Experts of a small language model.
Size: 9 layers, vocabulary 32000, 69.3M parameters.
Below are experts of layer 4 (counted from 0) of a mixture-of-experts language model. Rows are named router (the router's row for the expert), down (a neuron's output weights, with its number) and show model dimensions 336-391. Each number is 128 + 32 x the weight over its row's rms, rounded and kept within 0 to 255. Numbers have three digits each.
After each expert's rows: a language model's description of what the expert responds to. This comes from a sample of Wikipedia text that the model never trained on.

# expert 30
router:150116141055139123112126102089106145075113087196130119165109087096116168122125165104169175162088160166125103088156136130112087137072090130181166117157113162169076156145
down0:099164158155063082132109139100107140121119176201163177107133110144145095114111154109078102108125145131173115108205101122103157053084150152130142115153118139138146105155
down1:168167119123105127116119123152145146144134152116160134156088093058133179141147150181102114151091178114117112118167124102143087124097105116081199100105105120085082094123
down2:064192165093112130135136134169157158119066108116174148145096107112146129172110182134133159120129128142081114080085154154114094123156115143201064134136217122139162132158
down3:168114117123107198131087144116054144134138186137110144073088094131138117101137130041129115170130115143132068133143159073163119205045136100137115145122145126122035167145
down4:148108148143140147133130162129148148107173142125190154119110154160170141143091109161139182163146093140093125110124136040161128146145181145152132117076148103104149062125
down5:142075064157169138110182118109137160122153114146065139160114124100110122078122121152175149176117127111157129175139088146111122185187134106097127174120118175155082089141
down6:234149108104152155144141131201076091105123176138138143096149157114159110062165148100193159183108144066104083082073111118126153088140158114170128163108119120133113171116
down7:138114108126129163185141111116144132116131105119117118086150060133159122107133098146137136097111140086121157116122099098161127080201154090132093160085190119145093053085
down8:186082177200128059097110142165136111118125124161126122075151156103166202168159165136130097066111118119139139171115060144194188150134077104123158115152159096135182041051
down9:187123132125102122165130087199114082174055138158128136178117123190131117124112062121088158119101164182134103094133077152112116089131142108103134105162120195167140210121
down10:132091150111118138197082158113127085126147092165071123110104085141081139134102125160111098116140124104094177158085070124111080147149134074138133087132083125129095200160
down11:124180031117089132122151160161084161150199134151138130116121131100075168162106151143164128094123189101107118082140178093126095112155151167112115065168126138100161154145
down12:185149149182125126134144117100142157173149127176147137156063111119219122133193153106106112144159174129155053127172119109104150114122122078116159146143119120186072121127
down13:184086147106088171156144126110097117124118134120081106109182117140100155095159121125184080145126116103130099187131113126061150105177106133080151151131126128116087131090
down14:182116065160115132154108161154100112129148199131173152152186103179130107119109138127160104140082133140132072176160088149131071104141117106145126167120136142120148073149
down15:162117140167129175168090164075175158127139146100139102143134160151167152154120161153151087088103166082073105073098087136151142143130133115109116167061091126093116114147
down16:163170143157109122118163152094087211156120136131138109097098125100127122101136173121133134129158106138172161155139122147165130113118151106087125160224137112111155062095
Adjectives of size, height and direction after the or a in geographic and architectural description, e.g. wide, high, long, deep, south, near.

# expert 41
router:118118166087173122147129054137101151107088102152090108180188106134137134115099160133133126108147118156069092151121183148125074118160124166127116125100094173182100133127
down0:145119043089120124073118152163157172133114144091092135127109131143134121053082193118096106109142079108138201165114125151147074064139141111108094169085139120096185149115
down1:095099144155152132117070118227162157134147177128179113078155187132094170090110075152167191098110154145160138184192113144104154126131082086140151152130092175145110109146
down2:174165151149160143092128121145196120195122147185106042155117121081228186129154176190131186139123109127146122131128072156076154135148137114137124100152126128098122115099
down3:075192125141140149179097120121134104131151117147095163075093140114077211131142163160132163073077155096118130098074152121121182157191181093142153170139092127105151127084
down4:105172066151094076163165130160090131094118184131128076153144136130111119129128116161155105122139158161162106189134105166097140150057142081116131127066116153096137157189
down5:067119059156137191147165101078114122174171060068125081140113158136092125108096131084104105133121162163171178110168157146100088187116104097139180078169103140115156116110
down6:109157091161067149184168147117095133142136126112124073126119146128101100120165088120104163139092106151116123112153089121079101133209118131138102082110119153095169092107
down7:160102144167139131090147109143141101102119192147138102127112124088119159145173132176102137119127104124149185105140168159170131182133133121139073100110149170166114126093
down8:151092157071169112153095117162147145095137151078131122140128167088129107048148156129106143148155118165131148177081126125118021144117126162121167085170095099132193107142
down9:127166140167091131163139144177091111130137089140142150149123168106103104130182158118147148112148123117116200149133099144094161077149096127121066136123169107123091109119
down10:143139108114211154146128143145163124106119093092144093155090151132189095161105131108102114104122187142120144065138126199121157187147111153110094086132087152167120154153
down11:134132151082102132146146144157127149114111067118152061108081191086122184087113144075162142061035131090082139148145136174105113143075172113179135122117148094151078094070
down12:086104161098145121162151118151141156137083146137137180104131117133156095141081134149146094115125133136111103160144090107051176115104101141099118110097134147147155108168
down13:149087142109143120127128118076145163131105125079146158060123141145115110195108089191114146127108106131086155127173177079177124196116151110099120113142097146104153166130
down14:094101143136197215115108145134164188181145125117114049134099091148113162115133129153093154138142089103181073061139127129121095151105118088120138145141163182101066114078
down15:148109100154161065152156090157142167124100082156108130105111123127142086096109119068101130180184149096154168134138126111125112068139141142120111107122119118074100098109
down16:139121133126138145059151093119116121077111134164154136109146096141100180160091178110103112122136109134119104077061137081121118098126104152143169160108100169085119073137
Digits after colons or degree marks in coordinates and infobox values, plus colons after labels such as Facility ID: and Species:.

# expert 3
router:119079128119118123111095078087100076133072061137086125100118131151133173162161117146171149119063143100098082117158146102186095167070149108176052157079139124156135133104
down0:103117138115131153107144172204125134166099085075098140147161137141152100220164159155144104127145138101101130160150120078133108147097134100076154206141060127111125156076
down1:073150140086112089161069157081055125114148091060105155041110123141066106141165172104130084169168101127103107143087158187142144141131090154086074033134163086134142133148
down2:126108154035152088128099056119111118114127068125106132129185157165070109083106102151082124116068128072099070171112157128125109127136123062137224130123144109127179136183
down3:127163192165169094159163147137102081136123136126128153119132115041143184154146139106086131129125106150109165140121155145141113112096137123128079141151151132125184139108
down4:108104117157193122090093115152115126134130141146160088115144056193126112186139157099106115106092145117109046107110087097110140117114078141122054130133147151149074129102
down5:174115077089124126104176134100163156193135154140119131159113119082106063142164102185157127099132084124118098165083084159160126067126116099171114166064157094088087114105
down6:108127170099117083103077111124110167135156108098113163129154113152133097084160078184123114124219126152110105074150091171130132129151181123158109156114127204121152141101
down7:142123120154113080141145133114117155151071115102073117113197139190083121129088171096110097092140161152115143170056140153087127146161126196174149064081132181153107143094
down8:218060118197120116079131114114095091114127103077181145120165110106107160120093107141146123041124147149156154157143146128060144122093116155116101138137118100070137138107
down9:129097099133101152200134136097084096176128128127118128149105114130109139113131106139135152100144134164142115092185116093128189134175117156075134186113142125155213129158
down10:110099114150128138152095110146128118135079116135121137174140180165088146129067127105069155147180103137080115172142110161191153149145130158091084113155075105172159109152
down11:133160108128079133182097124137089082120115189096141130122118157089165084136146143105181098132174119233120083105150173147100133129126136056118143124179153065072152156166
down12:167183138156130173124207116142163089100086157123130112080078136146171136147099106136119091140129129167106134133091113118131085149118129135143117156107151102187106158131
down13:112165098059121131116111173169122153106208123128164078120173132083137086128099174119130152147145138134146145120121154188080122135155180113122162158176101077143161170182
down14:140115140154147186137146176159142115168108092109110111151162144108106088094122113099138154120102151096130129126146132119123124132140136103142138178118090099144072143149
down15:176107108050154106118126149111151103090109076129129100122080125102132160195057138127155141139140145141132142116138078151121061147131130195088108146106147140099126096143
down16:107138106121132123157125104169160173188038125141149114128107143165112155064181063115113156131120182130116110177136133145150123139117142148129118063146086081149131120077
Periods and line breaks ending sentences or list lines, such as ")." and "."", plus sentence-opening However, Although, but.

# expert 61
router:186155095068079127081157117066113130063096104112163107167162065092164134163136138168111095124112120131075071153159142127108104163154112162193127127116159144114169159153
down0:138145090110143114140184138133122146183112162122091111127134174095144134143142133107087197118091118126100183154072074174131144099162062076081134119117165110107137098072
down1:122159193163132123111142198098145115095099101072179100145080134036077148166168104152092121164134102149156101079134177209140197114098128134131091164168155112105171144097
down2:149107113112092171128173128086118113139182124140187142110147074074183229135183134091172087083140169124114179145140098115136130115152154146066124142085104120181162187142
down3:123146062108125116110091116184161175143088118130108126107112142073089105138095089140114025118139135125075127107172151185077131171168145168138155130143168103111139104075
down4:174076119149130167128168116053062080085134173178134089181101149095135152178148111153111142084092157057128145122151142122072109137118160146124142120064118102106140124105
down5:150155135106093104105126120078127091091126150117148153202107105233084102191142150090088168099136116071121091143090134151107141109109163165107196152078117085183092094189
down6:138160066105094123107148143123108139108120131129115114190146155109119117151135087165178098114148130167121098094169171110135108150089088165154120077178127070110172146115
down7:115133114130092120143153079110099160209134080152161111111132177124092130133200100158140156113097084130164122126163109135141111127112109113162088212160202077143144191104
down8:159138085121080047160160102150115092111118143099119140087082103140124108076093088118072044177124092168129147148122085188128109123192158072158112146152170167034066128112
down9:115169159099119120161154094164119169085174072132150129190155082130099109177088213075110153101117032147095169125111091132091076144150112120161120112145142147150126119113
down10:149142136170168135136101132096147136159182151127114070158121108132098172128084110146139131192146201047148174121121132204086169126186066141144138075108128169121137134147
down11:197096134080161099082098101117071091130154158156153120116195105168129219152153138183101073118119164092096215154100118125170130142154108083168110138088171113137134117125
down12:130111141098166063079168132122165143125111114096056150111131116132108125111140126133103114133094132084140077181136118195140137179088134122133147176122117112041162064117
down13:121118170162137136107191137115187139153057176130163133067127135130172132141151081120169151138099127077181213164149130150154117130097133077179156123137089080110102151118
down14:122145161070093096153113128110065149115170154103133132152158105134114160173125145143203133112068099110149060080159115115144156143103087167107155122107139145156115153121
down15:136144138133129142152146131123205149186102124222177161106094128134112184189113097138131179142111112132091093126111111127166131101134112146135122100138147104163128135156
down16:106101087076117161196070098160150132153160133095157102086162124160125134119151109083095124144144149106110077138142140112085086150091107113155109111109143145137119100139
Month names and year-range endings in biographies, such as "July 19", "(1836–1908)", "2004–2006", often near born/died details.

# expert 17
router:143130094099108146103169153099155095109138132136144111131140104065106122106131148143127123116191139179094048069136132165130069094142066182196155155176152115133102210126
down0:140104130209148207135146128112138089090140119157156104160164153165182159124017078160065164128123178125065143107059085135116182157175146126141144131117130154112127107130
down1:126178100138160136171073142109149120156126125125084123163157125077151121137203077123138131151137140102128207120154105090117111143176085107115138119113158090154139230141
down2:110094141130094140090124075033137101167110109093128126123160132143126172105080135115131084164105122132105133140186101166145101113145158121127175181092068136105090159124
down3:106084151103076115166120110100107057038151161148118153158139125160114111143189122110098108132189118117131070129119149120119202157143149088122146141124126145139088087168
down4:061120154086104177149151114072146199118127142186157129155058117110065146105141081097159165113119174104090176115085155143113136098137117141043080098095095092107133107182
down5:110098137135101145165120094120122128155129117137109116198129110068102080110100160112129121146135177157125142174078089084145118122081121187152117128115119080121161088122
down6:129123130110134152142115134145189092090099074095157168114085111131096091119145157110149095190140147134150168137131150107139069122149158182119071127130120056122119160106
down7:150165101102145095130116092138137109170158099058133110122163096074126140122114192088081146050064091172122106128124100152091106141127171145142117194173116105160137154108
down8:108143133144072095099105049120157165156123147115058087144114148116112169207159151078105080107116130121088165163155131187118104091128193146145160146175177077116205152154
down9:117092114140141178112122099096126188126111148154149177151165181141158116095106106152102147105117149153121130126184141142217149125097190157186128119087072117176134163206
down10:190097121210155134085130167145133123080158122165124120135078128121160164189136157144156120098164108198168188083145166121123185163200152070118138137093109074065120121124
down11:032147104200174142167081138129136121133095105089158153066109085100092158137142122117138128136182111128124130065156188179115145099155129108126096167178159171146120161158
down12:110064087189113090118123157153126117179191124116127177120094135128147084120134147163203125131110106129127132082183168094121202118103111122142106150127131073121071144029
down13:111103107120154102117113181098190120102099132153226167149131156069109101111107091078129124189087134166125073141111147142133102102126042161095091108118099103109157185115
down14:122096177141126140099146161131158118117197130096204116182140175134093104137172091159161156142085135097089137154154131118112105120139129143090157084180123155085168085094
down15:068146177144127084150116184133104192063080135143139109154153152155144142145158107089071052131123096076167183125120112103130125164178085167151152131112123146107068140167
down16:143151108156138105167093187154099161165166156032100164164088115086167078092118153120118033193132193122116153123084103139137101109163148086156131137086121156123102146074
Football and league terms and the s after apostrophes, as in Women's, football team, National Women's Soccer League, Division, Cup.

# expert 31
router:108136098118158104123119142123115108095072167121086103136151133123098133115148128109123146131111151112105116044153138083107124085115120141165146102101134134114072127166
down0:146155126083101157114108102070121135132071064095098127131128083094095120148127153113130118145187141145125091127161155151127109111113132082134150160149096139120115182155
down1:129133141193099111094086105076143083085120121173135157113171132139159097141133147141104151120138132095101128132127169074183098116126184105116158128155130086134163145145
down2:115103114122118138119130122120126126158076120098097124148155189131180142098139122154163119129136092104135091163056163143130134146063115127110141128126128149087128159104
down3:132132072135110130134129143134055151159061154065111090077130144166075133057145161058082089134110119157101125207103154067116113092098174129115181152119085091101100121063
down4:110101133112079118165074062117133163137140080124141134140164131101137144163107104130135096141097110152110017167170098141142161094160141158115117096138158126074103178155
down5:185150176148072165083107170142156151132139125126191092140091121181092109131151177185166138126144150106096157107023136158129137106103120146162166107137156141092121118162
down6:167144129193079136119106051096116133089143125139044098136136161170091076111152120106134142138139147134138187145140165089129114173124157090137130124049125172173140122165
down7:179143128127145116104113149109062091169110180107156154093153143088128117114166168159174118166140133129192196082050120120128176123105120141142113102118156124122089102157
down8:073061140102144128118113106209119071098157157126091121107113095177101098090152082122133074140098144129128166082083165133165144107088119101124122118093076108144051129132
down9:090106119122159212126137143117133179134119129153150116104135180134135111102172102089145096108145106105116099126118091140130249118152132144122144130123110141105096159116
down10:139148152090115128150171115137155096141140145133106143135083101119154179169098092183123145099087141095117146120124118104134136129121134136122173139108152094056142094103
down11:099156105163112070203141137164126153105067145135168168151050140062134129092118134109146121153114105156123138115133156172145146158149126146150111138159170114157177140140
down12:124110117101130109112088123142110167093211137154127088085084115082067133111102119122139092109101119092099169185131132059180152085153141140112160184129181145131102132190
down13:135134093125150061125142147195120104159165136128094093130182120070092094076072149129124155135119136088112203138113094106103145106133152115096114149119123158140094143072
down14:164098113158058097088172105172144172083097126131160156136099112146140077160092115160105144190129124133141087186106135093121095117117119188133110108093069074157105131180
down15:137164141151139106109152162165144112130088124128101145159120161171150168131195120165097123160149174210132094070096155090129124108100151143161125100143130110141126106147
down16:123115116034160085103150097190133144133168107158108195100157117077076096119132110104123091114129170141084206091129087089125169149197100170073130111136132158156088173139
Verbs and auxiliaries such as was, is, were, been, would, traded, remain, in biography and sports narrative after a subject.

# expert 0
router:166158086107160126136124044067115056108071152153154111188105088101126099130113125147128125192155195178074102061082106063161140053137131133111080139104105099148157174168
down0:114125108137151145114156190116068113110171095151168121106120132076156120150106152116118069121131154163074119156169168066151149074103206113130139097158108161070167135075
down1:217106113109145204110119132144127151143095170128154166125122125126140141145081194083094101071086134078162156152063110119113145142120119105113138151144137084151074131149
down2:103124102099104141121100155065101134109243092160093156141148096107158181076112099079147182139111095068092169197149118103173139152148093077165070111153113108134117119168
down3:076120121127123176173125073115096162126113141157111110115137155145104140124122121107128116127131112072174133147074172153123143174134131163108127126148152090148139158105
down4:164129165085165154065122125157162143086149106137142167105180188192088151082144160146159151093146120115071124097118091138190151078119167095105138105162142109105084075102
down5:076179192137105123187120102108135158145095141120104088134151175092119086088129139131125071142134148127120082114155116069101085152114202123064140081082088125162061141167
down6:095146139131184152173199133176118148121098153092083121176144087148153120106066065092182153163079138171135098116128154090116143131214112141146102118092121088185119055152
down7:130113170134178110117141078143123127152089154149095106099118120141143122208096131140087156145114140129139098133122142122163070156180099102116122089197086136120090139102
down8:175120157026113182082150118164133123156177119114084140135088089111136151169104148144119155093102124113153150096140076122122136147151124116132140091037146134132130132142
down9:130126132106170158137119112109135093145149139104119170124089153150202129092163083128178145081146085089130200106164099075147132094176118097139147173102199098130163169125
down10:123135104108155159149087134125152131119145073153124139129137064095143096114149085138102119115121164156145186094129174111109165128149062094136159095137094124074104139155
down11:119206185116087119181154119158088096105101103161139127101162149165109116189143088179122174133140101082157094094170101135150166083091105135145132105076218107087120073104
down12:078157131133138193163115144146151119115100125112122096091084116089127132105106163087129129145064107156105156120199128140084150195130119118095144146139092108111138165104
down13:111119172135164072135164120135128163136160124168071126138148089144109138129101099118167090124165104134107175177122081106143125184146077132129124124109134110148124121143
down14:163117190126101121107176112108097117107071131162081133093136065100079089146136068207158140129109129157086118163148088137139120145172088142104104114157172143098089134135
down15:078130187121112157082155092188174129082159163177130135129114070137126133171174184113132124124098108111130189163112157143136148094151136115125103133057150072099062081120
down16:111132129122123182107121155168121185125115142119071133120086115170130095123096106170087125125169105088142074096108074107090034084110140168084089162150089119150116112116
Function words after a verb or noun opening a complement, chiefly of, a, is, was, for, as, as in "Site of", "is a".

# expert 34
router:114107108091137133098101147063136084095110055198090079149147136136139195164141137122122078161134137125099093107181145136166085124100138099171072099104131162179085124086
down0:125107097089132131126166126124155105105078110068113082159087125106123173196119137152073139102121111190119148117176168085101208109126132120133113112147133146160125089160
down1:134105070121073138031121176141138144112170072122078125178136131141135196091152097124134119112130154134088149170139100066130082136090091083123091128130077126136133116096
down2:160159147157075109121143142110130102131149087096097063149135102116125109110164166128145106143145122123147105071112107128076055069127189124145132135106127081110100125166
down3:124233130169119091149151149159157195098118081108137148152160144108147126088133182144113154189196066178182091112150089129114175161102160126204092063155114148112150115095
down4:130116162137166126133185112182146082147119112136085107095168115185080161134148139094133122094086115113144116121099167175110092155161108073156156133093134092171131095138
down5:116108180137155118106128185090056183158103068167100143074106200204145177172139095160116110062108097166111065141088122113156115140128130103194166159124076156159083183156
down6:156088129079180175106117130105101095121111104159176134136089154117126117134116193092137130152092121122124147172150196084092104120251107144131162114093121153100136115119
down7:108154164125144144121097130131147090075125154124161116112090107034148069151124115151123113129160139119152131143136176126105135133131148160087146141114147125073168077209
down8:153149149170139130081101145127103132136124137092145168105110135168161131110099106138137153163165120191139123135123133203128159139096096108107163179124135080105162146122
down9:146159097092110105123113110123153112149076190112128107175127112182099121083125156153142097102063063116064136151119100093164104117140161120173143138096130133085123006114
down10:100134124155125161147059107149157070048109159118107096125155130108058135132140094114138110047143161094099141115077138138131171134121079094108074136096085129143149096157
down11:058116130154121136136109087141124230111193105136066093085149156184091145151176103126149082109162133144160119150105107167153127104073139098119073155097172105160124128134
down12:158075098172114110154148124103121089143046158125183129125114136113106154108132150096155164116186182222128097144114141105078132092150089149117145128119065097093188147091
down13:155150161179091162104094145143162119184145108098130151093100161074080101128130096165119088145146120069111177087124134139089152163134083141111123125151184165057255127168
down14:127127177145153159141086110109163181170114076125122105129145133122113110093168147088102077195102095097144013135134115163164136118137106110137131098152113126170111130147
down15:186094092127140138148164175066127100136164093133069090072126108168138130130146142111099073129088121174198143134136082127197089128125166144128110158106179093093138115087
down16:101113126141149172171140120155131135116147071122102169120088032087143109126133083060164137097095104095152156120174142123150102083196149148126143170135096178202082140080
Commas, periods and the conjunctions and, but, or that end clauses or join phrases in prose, as in "in Asia and lasted".

# expert 57
router:137112098071122101135109104165109131125137127170092064161183047110166117135114113130193124089114156125114069122182184142140078096117158152176084128165153165134084158075
down0:138112120097130137159144127091199158185038078126172126138102133097117141081109153091130184157160173154102122110115108135127085193176131122099101185140078112147108097091
down1:084139169167168098111146085151171177187114093055194148145179148119109125130080137069135162164146084103147118039144133212199134062112155130116132107136117104112132105140
down2:157061144148110121080185097189127109186096167112159133157184115185166113147147137124127106046142118116135087153174150110142179144138106102084203166138141080156150120159
down3:127144136127116132124095121125129159103101163112093131143095134136128193165126099120083149183083129048137089085085225087079092141069073082134084103120154154089153110148
down4:156102152102126145092176165139136170113102139126143125157115108091154133150108150136147100128075112063068139178109120111144094111160155133123151106110110146101077102180
down5:133092117153118120126076166102144119142134142125160105125128078098135126175185101196145114129138115120126171099131124114122139166150132149115147185137113111062102117123
down6:160059140133128104106121083103084146080111084189119160060125123107077100121134171179157140136163139141104089173137144080082167114115102106154095156101129185116125149152
down7:091104130147121103072089160104131157135050136141143122172114137104072114149104103147133129162157074161168184136147154141143125091136118135122130159077142110196087128159
down8:112116137121075130120162204106103131129175111093121157140090133186158188110153101127088114152065188150139079151094134153093185110107103084136175096116071155123104128102
down9:134142134097100106151090181174166182143112118180158161164128109091086119098140132161174120119073113071122059061064107164107145156156058133147136128151122124133118123114
down10:174144142126133135125162078117100180151159137153160133117101141075101144154137140223081109119097159132157155082169106097127126055150140148177150169141108119078119117121
down11:159129103186118152093138097131092167189150143163080055075170127127123144136213127133170106106185103112150140147141151088110128116148163159120121056097123074148110128145
down12:135197184103155098094137143172165123160095108149122112126130097144074145145118110167137139101089090108163088080146144124131114119141161149128068113192160068157141113090
down13:103083110180112107100068099160089112111172118128102056156090147071115157054147132135124169145120098138126157173160167087125139109077126105148134210171120176117178128109
down14:178125123108142120139150134144129157130122126183140151128113166128102117151105143194127142126090147153152133132178130183115096197157151127184136138046158152070183115127
down15:143085152152108092118157135168120056084126095181132090123056103149170177125137128057147163104169135155144098191091143096142190116119104126142135090112058070135124118137
down16:129072118148117180177045114108090121188120100088095133155120164116148177101132129123096091112120121065161148133090101057149112131079137099164074061168147088128137194124
Degree and school words like bachelor's, master's, University, School, College, plus "the", "his", "of" in education biographies.

# expert 12
router:162104170143071187145115121100164106082146140137157081172158115072119108191125136117102116092146159117070073133108127147115126113106106149175166086130149151124142134155
down0:155110114090144170187136132088110127135089094146163142126117169103097079140140105168130131176150096149133161152140101149107174109155098096132184091136057109107168127121
down1:107102191178134138140137147116171177084178159090095154151149152101081074172179139166098178162052098125127106100142120147130121099151106142177165131154049189127131082090
down2:060150136113101132137137090145053177114120134147182142110060110106132107094114131074123180175091176134081117197121153119164173101093149141091185109116082168105150138166
down3:136113136184126101087148110162096179131184083174167142178130149146164114083105129075126105062145118173112145127151138165108135122128100163129166111120078173172091148105
down4:123079094171134111128140084123154123162145110157144087148101156121104152160060091135113125148126207114094119096130186147162074129168171072101175096114158137158132164133
down5:155125093108127155129102184144124145127136191111097110107123156175160116096155150159107045180072161166111134129114130140127152132148108151085140050199089127130150136105
down6:167163166108153132095112075129133147127119127164141142168134144123199184119107135111149082117147054108147153144145142118185087107147131166131146063147121169129157207114
down7:100126132126124108134180119105055174108153141141088118137093109124149230085164148151086131080158097145134153100127158078126147078120201095153095123125171134146028090125
down8:115124059149193143101115075083159122131076098188051135113190154085104132101177108142182075181122113073088140157089123097138135138115058115156152124156168184084145131143
down9:087141086095130113115137199119149155122162103147064117109112106112147199149161075149139153117096156127167108109182128132091135113136122093148100113131116079137075087130
down10:141163104162115145081094154088116173131160080104151089112063149106119073071105147174099093125159104120116139073118068133089102137183158143154115150166080152119139160147
down11:134138036150113123092132135109166119097149181146189153164137147097097097181143162091133128147158180082151103126112113128174124059115112174151163101084086133079127113101
down12:088171114231122150083107117107093171118151113187162155150141145182158092079079117094154082141170117151139098093123161132155153120113098148137145125123186132197109140069
down13:073174093086136188157194090106166082170028143119180079105145132089159092116146084103142114125150069111162100144160142147126141116175086042087090153179082098073145119182
down14:095168147112151103136162113088078115107102087104114167104155131151056088124107136116120153106153112158140131067194140132143095247118161069103111141115095138159106138131
down15:109135118074155126155100097133154087147159094154128132126096121063081096105105194169125104121121148092128092074097148150200108171149142152127088108177162153155093206153
down16:095153162165141096114100127144119158133180142155165117111135100153175152131122129092076132115208187109103116193142094141113118127132125087192126099078095148147087141139
Football terms and name pieces in sports articles and tables, such as League, Cup, Football, club-name fragments, score entries.

# expert 45
router:115154099104108115102169144041115111072103083138139142185151106120149125149130124093169098170118102116119109114180140121148139084149082163176057118130109138175148193131
down0:146099201095164134068118121098172155134209172176184101154123065100127127138092122102163132131136176147107160096110165147152102120089128086133115148147121146103133119107
down1:139061102110090098116141124057110105176120178104112165141150076129154157169111099126141149083126141143127134112084086129070113155139141098133119114149110171131145099107
down2:112123079145165130056107120107131174150146078139128095180162167104079139153099143121156102103166113184151133139136088150174193130156114131175127148097073102091116127053
down3:084157146130157158145122138158133107161117103191115155141096115156062079169085142124126101147174105160158151107099158117108124149081151121131104134154172106141196122144
down4:136071156132049175172119100119134158192134089085120116163109144158135123071099101188151175162157133094106154087125154165116123125092089164152058133083127168106107115135
down5:162098108132054135104153186110076131166189138130073091156112099166120114116126138158126106118110097142126135179121131134112148124178140136094130172156180103122167199106
down6:083126171167117148122121112101118141148119147104078090082152127194076166100207120152145159141187108129174074145102168096131130177067181145143145116180156169133188124111
down7:136092193099108124131086140159165145127167085168139079092115063132129094156088174123077123133118097083160160140094128156127147182164167113128110119138106119162101132147
down8:100125143136139125131113119106143077143152181102119189126126130094129108135138129137134098104144146157092100155152108120131138126066144144127161030126126145110162165122
down9:124181134136154216102090145134125153135159124197111176161157085144182131127164161098161149171151115142129141112146136166107126108172115178090150112069147128145158122117
down10:127114114192126145104171134173033170113161050143093176152114159092152096147158155103137077126106114125143112172063142116145150068187075180185164186130095090149133129120
down11:089131174162112172120102146162090103096149153150152138175101113173122162104124117202136146174109110134126187111169105096104136166102164240147104198136082130143160125135
down12:092144154149116151138145160168161178112096099154134138123142120122130109123101149110122194122108085139117045091070170135131200111141120151089087144086048156121096064104
down13:125118146149180139128065117114151168100120118124124121153139153189131072090152090194133178112098136116158092153110099095202146142110124083141110152099135148123147137140
down14:081126170156132103063099154120115111108138116094142093153141140162146156149106123112156059110120143134102070132115143127104119103097142152132156143124140135169088148085
down15:162051127121163110161178117157104183059133134184135164164079116119187100164087093135150144106115083114110099141087134090128122078170087128138122150074139079124213071147
down16:098136115100099089161143118101093144111172131147152139111127121086099172154101116137148111136121177103134127144119214161132109152115179109126110117153131157136041134069
Commas ending clauses before and, which, but, including, plus opening quotes and sentence-initial "There are".

# expert 37
router:160168112122152110130102097059137080137099127142073132164093085117118131172139067125101105171150156112107099069077084133127127096137154122137140079142133154170084139123
down0:105119124106099197101144158080134137094179118134142168098090098113119164076103138147119128153189154102129130176129113083102162118082135103132132122124120120161108130134
down1:153123116094117081137208185164120105130138067100123186094141094100138162137149113118157134122095111097078202132107100110164098109119074144182081088122106107089179142156
down2:115142057141106116109167128133150096126204146063124146087099029115117118058096124125123167123101155117121175108152186121116188152166172103158111143114069142143145112117
down3:135151130132096091169120124137174129096117087082166129130114151094158117152196121119133108128194177161130097134135179146088175172161126128066104092236115120204139168129
down4:192194143128094112102133084083142180154122084098150173118134118100132164125137152091134131130075119121091075095064170148091177092091147119196137115117125099134141140080
down5:158129176114107103087104115083123132121117136119106164168150188123193125080147207128127071114115135194087154179178135127119125071124117111162113144141111112073207159133
down6:102129102163121110171129190083128128107105100086147103135115194167169147096117139168170158189112137171116163104134132077112105134114069156117141159094168128104136142135
down7:171125182087099090117132122118141119116108144078128148170132101154098091075126132103081119159109038122156133157148092177101137128146111127127109183144090145176144123128
down8:099096111098155090176139096102112145183088129150092146124108130089092178111135150147091112160093152084063187126126118109116142092168120106146129147186145145083086146095
down9:092103107164160117172117110102102121054156111161129104136065139130130126126197146131135098101117182124126082112136119077127107147144156084101165108119123104108162166080
down10:079090093096133116161154119160122144126147185139118207096157096127136114181124106146118147119136179118171154078117118197072075109175168129196148116062083139130140140129
down11:166135035130076163155166154102171166126090168112118135147142180168146087140125183107084148069139130100084075069105062161205161108140170136181167103087129085155171153108
down12:101125095186093132108151153166125114133133127118110147118126182058125126161088137126156157087136188135131162088103079037150185178167156108140071103125107127140149144138
down13:101180141147144121150147163117201068120196115104139202081105191125121116154189093157155079114194166147187160142094148098091114102076148144125112061165109145108163136165
down14:136086157175185121149114106145123151170132121142055088104156065123109111165151143099119133127109090197147119118134070060064140144090088137104119106128143183142150107164
down15:083138103116145158163068114123126133122165144068103097169078078122118117111129144104143185156151142079166095159198159112078143135194147110176110106100063133162189120125
down16:146143133135161150143124169057073119149118161134098149140099131098093105096168185137168058093086165054151056164146095162150145117116089152133069131136108117167105098190
Prepositions such as of, in, to, for, by and between inside prose phrases, as in "out of Detroit" or "noted for".